Weights of a small mixture-of-experts language model, trained from scratch on English Wikipedia: 14 layers.
Below are experts of layer 2 (counted from 0) of a mixture-of-experts language model. Rows are named router (the router's row for the expert), down (a neuron's output weights, with its number) and show model dimensions 64-127. Each number is 128 + 24 x the weight over its row's rms, rounded and kept within 0 to 255. Numbers have three digits each.
After each expert's rows: a language model's description of what the expert responds to. This comes from a sample of Wikipedia text that the model never trained on.

# expert 29
router:110127129085156153122117130131128133147122104099158101122078059136162093114139102139122091102158098097102100131160150118140147068141128121110167136086157127132140166145121159103155162120103153
down0:148136135215143092108128136133131131111132145165128104104113157146137132117140128116084120135110126114155090132152184118173121103113095130105128103124104150146128111095155170085142122085126127
down1:114102138119149172135156135108120125096122145131151076136103102121145137159139098131103187148109123142206106124128115135101100078140133118094128156110105144141143176120147114144100135129184155
down2:136144161086118086144090131109147087113105158147171119103096148097108096129105146119143109117141159119081115138117130125086143111134119123144138123118130124134154123134147140141120108100152138
down3:144118146120131183154156126144161137139151122121114122143138101178076134140122117124144105102122121129142123147133128121140129119117127133146132157129107110103152116133165140138146135118156085
down4:119113102122150134090135136134146147173126093177102137124123094139131148120122095144130115127133079149142131104111121127151131100132132128134126131088174129133115159071098151147129163124095121
down5:111088177161141139130122108158129148154116136163150147133141104168143124148103115135087145144093129075099118124110135128128167130111128100135148113119093136121175131126152138120173136154124100
Direction and region words in place and institution names, such as North, Southern, Eastern, Central, National, New, and have/has after plural subjects.

# expert 59
router:082141142087135150146111114151129132147093108098155094111084084155154097119124122140160106101141091087114094132167122119147153069140122125127174140088182148137139153190118149100166157130115161
down0:135130170142169144135142120121124159140118175142118143144135121161175157111158126139132145099149130135207159130129156128114122151115125162116151125172129129155110112113151184142109097138147124
down1:103135168127109114124113134119132111143117149144127095131128096130071118146101157170107095203130128139137108131114123098067142110167137142102139137150131119152101100107125109118106159115151134
down2:119151136147117145132143164132137144114112134166115129083091165140174153118140106136128125099108163108146114100085135142131150110140159172100059075097139149097123110152125092105114151145148110
down3:134161143128117097147133134137114149153131120125112118139157092137095110143159123145124151127089198132107156178117154157098151157122107125095106158164121137095128122127133165135148082155158118
down4:145167123152165121084130101097153173155105139107101143161104157138171098109159115165114176167125131165124163163114133097095095100117164142090154123129119139137117156108113113136119128166093099
down5:105111118115106121131138144169107129100094121136136129126147121128148120129120106093140140145138120129144109182158125151124098114128134092213094165126139099110140146165074080093090168159116148
Win in sports result tables, opening parentheses and (born, relative pronouns which and who, and inner pieces like in, ou, decimals.

# expert 13
router:134133146137128146153115139141136154134138171159151106119114107137155106136146106084139100093138114052121121155145127135150153101128097055100118135098176108116149118057142214111116136098105155
down0:134191162110141142095135180126138127091093167087091161086132119120147105115120130110159121152084187133176115108107145104120137141155130107089123135114189110155186104126136112133142160176084141
down1:119095188140173148131137213108151142157123106115147136126125120140107172127140123095120139104142125131126111138154151060135146110153141159107098125134131112109140141111113144130128094150115094
down2:145117139079133141103123146102108133120165164087165109109146109077150101142136128146099097135111157069120131183179152118105141188169089113185161099175108097131122162138153163158093156118131142
down3:129151086073130096127102074094150114090145095109135106158127126097146129173132114129084110144146160132162164135147105109118148127178143108158107114170149126098127093135174132138131123085155111
down4:112126143122105107095125124136093165125143081116177113145114106166148146122101151113110094121121117159139095161151150151124203176152117111110118140143134094125116110083108069132120127147113099
down5:097100095112085120121143160114101121127119144133135168115156162180092137099156107143129156146104152112140124114102128121100162137147134140148114103104147156161064132149160166103082137136099151
First token of a line, heading, title or table cell, usually a capital or name start, e.g. Senior, A, =, Team, Am.

# expert 44
router:136151091113130163150167113129172108103138127101161106175122139115127131152148124112156140148099094113129128115097163108135159119130128099105140137105130085143179134151086143156155114125111169
down0:161150138173161149138158101148133140159115131155134137141118102157144078108126142122161137101121178140107155145154110121094109178120126127152141169145121093127101156136100135139171069119156163
down1:107111131105153156112061177125094161130080151131137134126099118175113112134112107133141113145170136163137151113146122171119158140092098138152143147104166161112105147158177097103110139124128067
down2:086138138083091145136123100138091124165120103106158076142148129141118085115142121122139172130118108096156145138117104150126099111146106132139116123124145146113111158172154104124117101116163118
down3:116164111105108123156144162091096113104121113114127105072111120133147113112128120110081108170129127128115140121113123152140158189105149145091158145110140135118149107150122133114127107152131144
down4:122131153144140144092104101126089181145113092103133144112110111158137159146138117109142122147168136165127128124120132102126136129126113112154105145109102126097141116149141120120113142173089122
down5:110105143108108123146161128128121130109105118150108112104114123145125172154125150154151153137147143092091109150075129126116205154128140116110109148109129098132137119115129140132093104165115150
Adverbs and career verbs after was, as or also, such as well in as well as, served, worked, used, also.

# expert 0
router:083136148080133153144114113158124134145088104100158097111086085149151103122126112143156103100145096090108101132163121125148153070138130126122171132102170148139136151190119147104166158119114155
down10:139123093137107143153144119083147121104146100101104116171103161136114068130135157177133095113146110128136142117124098194179124129108083116091130135111111102136097137148135113126142148145099107
down11:121168108109136116157168111144112139141117129121134079119114130112136178136108118128106179109135131150074138112105133109120138082110140114083121107131110147140097161103125094090085134135130142
down12:100170138145120136121152150140130136173109051109138135112128144180092116075083199138099104072121101135130123127104133099133097121100089106132158147115113161122148119149121113131134131134124114
down13:106140099090124118081123172116124134131125146123124138154175159150156098152172164084140120142137098119150143172115082112130119168138119109150111095159062107125125104130121102170147123152143081
down14:085142104154124137137145097143150125127096055083093167118123121155127136122123151114139128114105139112087168127144140122140053113118158137170135150073130150127112053117132121140184098120113105
down15:127122094120128129172098151103154080120118188074147124099130108163114167128129097102094104132079178097125154146130154147130131112124122117162139117113087121122151138108095162096109134141120117
Pipe cell separators and line breaks in tables and infobox lists, plus inner word pieces like Gu-ine-a, Rh-ine, card-iac, ver-te-x.

# expert 32
router:089136143091133143142115111153127136140095098103160103110085080154156106119120118137154110103146091088115102136158121130146144075136123127114171138089176146138143153190117150096170145123107162
down0:113111159160142126165131146115107115125120100113137151129140136137114111096125127140104140167125106180121144147090137152128158184144168118082125103142104092178150144118096111127088132109119136
down1:093155126166194121090140143134137108091117113106115105151132118136117168136128078148144150123145113114119108175151112128091129164132120167161119115142110158156150142123111144149100163129092142
down2:106153122138154129144115142099088151109109140136110134108149167133148157090144121088141146162162136115112142150107152164098148110116137136127160121142105133141140157074122149148171074081114118
down3:149133108127130127099131103128141111087150167121132096115113110106108093133097140095150144128139147123123087084120125145139118126122196140134140112106176155141135193150078102109117121123145085
down4:114074092149117072165110144118159180146128149096130141108121152112146149136104156123133136138108101116155107115127189087104131061088071124148141112107151147123134059103128126111123079123072147
down5:121061117109145175137084129103144134133099106147150147115113108107172159157155121126117121096116172120125115069098115104158104134141164158151138125123138148090132130191084126108104150119153131
Inner pieces of foreign names and words, Thai script bytes, and plural s endings, such as rt in Artillery, ol in Napoli.

# expert 8
router:087143141092138150148105105135135134156078109087149090107084081149145117133136109137140119107156101086106087127148112125142135067134127124125167130091172143130127149187109154095166142120113161
down0:120123118134157150140138116136127123083183135139113118139146109121104122105147139098118135109124098142131152158174180119112136133133123117127111138095144115133133129088142107130106143149127109
down1:134101122127132129116094137134169116133148138167120110129139120127135117118097117166127119086144090123141111089101107091134146132110136129160108149104141114145163132164138131132114132123089097
down2:123101152111100122135124129057147122134120139188091123089159114154128096126132156153143183160102149159137083193130135120144135148110121099105109170111147142158142124132126139108157102094153102
down3:151147157108131103124104094141085182169108136136092111149136136140117165109154130148113125154153136167086144109097106122127100177143161101128106161169104126100136120114107131081144096113138136
down4:135090120148156095113140123109127136090084105143128128122135192095146158156113101153127125115092145122126101180170115111168132117189107159142160146128137134149144089122121176141097132140156140
down5:139115133145171106115108139113085109125118178126140118131143086105119151123126097142097119125082148109151126133132114137139124085140145123141179056119123136108180088092109169089147135110121130
Short word pieces and letters inside foreign names, song titles and table cells, plus zeros in football stats, such as k, ik, R.

# expert 52
router:093140142088135146142108104150129129142088100094151089110085088149156100121126116144149105100149091090118095137154125120143152071133126124121170137094168147138139156191124149099173157123113164
down0:146127142114119133128122108114105107125087195145139109161091093161107150110130122129122096116096142152124147115129099151116169106124178097151096120143100148113121125151140154148165131120135169
down1:143112159107160097139164141146140092101111136182138127143109132090121103145118147078102108135120157102101121102158127123098161138139187123166181147131108115162132121119133129164103131097167140
down2:157119148150172152143151155150075125154132144124123155090135146134150120118124175142137160125124126116150124121079128156133154130140104116131078144109139136132152098167141120123156109120163117
down3:111101157151123143139148106108094163143120122122159167119142141110144149163123075144177115148113151125125127141068171132149095160149122122140122140114134110129133135118153142106116135147156124
down4:124115158114149113135145140141104106132129134142148130083137134161111139161131154110118171142118099118134123132118112097151152172143153145109136130155135127115165117130156140134137108183109107
down5:077115143093170104099148141126135096138153094126122124130119111151160109113098111094123137067112171115128117164106168115133139123136105151129134119166145154095125104120148108095154141092130107
Blank table cells in election and results tables, "=" in conversions like 1.000 km = 0.621 mi, line breaks, and "national" team.

# expert 22
router:079138146086135153145112108157123131143091101099159091111088085152154106121123115141161101098144096086114095144166125121141156065131126125121168139095168142140142153190117147098159152122115152
down0:134094153103084098107135051147116132132114129146107139121151114175131119109148178142135121131127121115142133122105122138104154149081147075115108117118128128180142131163121168130165140110165138
down1:108113131158128132108182073143116111141130145189123154116169116137141120109119171085145141103093142153122144133109099114141134105148119129132082133144140127115106091150164103086136116129112099
down2:121126143110173101143120122085149126122166118136155108153146115136146140140095141149138122138130146102153133173126181138128139147064093158138125127160134118100132112147107087169107109100153135
down3:121152134156127152119113134138133143109110174155127098125127157076117128114113124114160143088143164140119137093189050163172093109139164123140136118145102124107130128108119138139129124107123132
down4:116106107127146154115152133138096110103145134133153121110150101131148140133152101168129111137135121098115172103137154150118129091113142101150121134161118148101131194138126166108186190153105063
down5:165118138132126112139122106123088100124148112140128097141128154131104152144119146106060100148140102132147105130110145118101135113135145137115141087153136112127145099123109134139124110129126106
Final pieces of words and names such as -ers, -encer, -um, -ist, -son, e.g. Crusaders, fencer, referendum; also "as" in "as well".

# expert 11
router:125127146130131117149166114133113124173110111115122143166124091140117093158135096105135116130122098121127130138140121154171161115103132109130163127099142097130180118127078170145138109071117142
down0:104143102083152130165117146128184108118108115142113140129140106098080101124109135130081080103140104110132132092158129175133089122112121118160092124143164167129155096091111168143113119129112145
down1:130105090097131142128170123134136118113143116087154164085169126090103149130115114179127144141133112145140136103109132072138116090120109126109126118143098126118151109133136138160117116127146140
down2:120090099103151133126112110156121136071162117118104106060108152145110104131108088144126133151091121104071116129099143112080091098138112155119106138101111097139127153101121129095112106127107120
down3:134129112114137166114123119156148121131070102133123112152086133086109128144138125129139127091122138120160169230099126132134093160115166142144119155121160133080124098131100151145096114112125139
down4:159150109146123075127121115121123117108142119148164092135087164125150121166108123141145116125142107152150163142119169116142145135107127103145093124157153121098160143101154104110124090135138104
down5:078100147097081149102117082117126099172123117089101126132109153109113103133122110117165148106122134120143157154131089131128129122180103141139135139099136140124121130109128181088129126120120132
Main verbs and auxiliaries following a subject or to, especially had, have, has, took, made, takes, won, released, in narrative prose.

# expert 34
router:076137138093132148145108110154123127146095106093155094109082086155153108119124121144155102103143092083119107132160126129148156066132126124123172142087158147139131153185115147098166149128119151
down0:135122089108109158088112112140100089136177140110134161181096158064089109127135105105132114100133150119131125126138071118139127143141133134126084108167106161099138118118120154144157112118167153
down1:159132107127091139123116105130125132109106185115149111139142161169117157146123076119109109146183159127126133127148109114119126107113130084151143151132113109125107120122082110149153125130174083
down2:133119144144134128117098123086151133118134121139160152157165147102147127124165121161123149179093117145127121082118154135154160135110090140109083109128137085159113106108153142095129117098157103
down3:185156156105145092162105115123149152148171128148155069117117131101161109094110126117134152090119048112123169127195128153105134136120114103145132168123106105114151148139152153174090147143115121
down4:125155142113134089136094131174152134112131173143124161152114133140086125144118085118165095104141112120122144118177171104112084158132120151143116120145148169124123115110164127098142142135130147
down5:140169102143123105088160140134139070130136151138113138145141134160103170080176113149128107141148114171135113156117117143130162171143143175129128110141132096157139138110143132092135108114161080
First pieces of names and capitalized words after colons or list separators, e.g. Sol-ari, Nar-am, Dick-inson, De, Pro; also "is".

# expert 4
router:122124126100095102113122169147111103115109114134159157157107108138128159121180120137119128184110151113179118120132160139071133149102080105112132157127104109137155121134171095171126174170158135
down0:085130103157158165104120110126106125113146138107143105150086147110091140112091113149133109128139138108143135167125118150128126117109122143126111139171151133148112160151165104100134111097116123
down1:098144100116074074133127128127125104087121133187152154091121151158184124110110112130147128138107115127115114120141131142128164174088160146122121159072140119106137183143125113113136083084148125
down2:078114113133101125140116141156084166064122127140120108117114134114121124079101135119133093116095151128094152170144142109130144145152148134109144120123139125110112133129173149136165154127187164
down3:129145127166111116154095131118138118125144117146074163145161144102143145141148096077110133134106116145096151116117113092163115167136123122108108162149126105122102137108107109109109108101123131
down4:126085102128101133111150121130117100097132124102133142135148139117132096118102092126102111130130159152141111108133103135139111118116153120124119125175129109100081088176150135153138124123128112
down5:090164114129118127162148113133052101137135120120122149118159127137150134131129159138142113080140145125097111132169146120107145136104127113138149157130112121160145094126119119125108081134135143
Mostly "of" after nouns like part, end, member, number, plus "and", "or", "than", "among" joining noun phrases.

# expert 14
router:081137144085131152142110113155127138151085105099156097108083079147151104120123115141144103099144090088117099129150120126144157066134130125124164140093159150137139151191121150097174156121118167
down0:182110104110143182129108139126138160122156098120103139146140110144154143073141123144163119138178102133122095117127132149124134134186119119147145107141140101095150097144150137111095136090102147
down1:122127116150131145120072145142135170118119092161135142104124114140077127146183141140136081110097118128153088133114147065133130130123144130142110142116141148172117117098168132161132131157146117
down2:141148130116163134138143137108163135129166120101116110068102143130114158188109138128088096153138172163126107137100124154108159135166134152130141156163141084103125153119124164116124096139119128
down3:174079103101141113130097115127140137170122141164115106109130085106146130109142146101115103126126092169152168124130160137126143138123085145161121093153141105133152104142115106144145134129149146
down4:129158139105144126134134080173087141131140095139076156101100187084140088101135116166127103100115126152094140120137108129103130145117164141111130142153170150155147116142136143142160093166144124
down5:143079115123147142123122108130098113103145164159145130140133112121097116092146107136100126127123132121129132104104136120102144118120127136135154131186107146143122121134148116078152145105168097
Forms of be right after a subject in biographies and census prose, such as was, were, plus closing quotes after nicknames.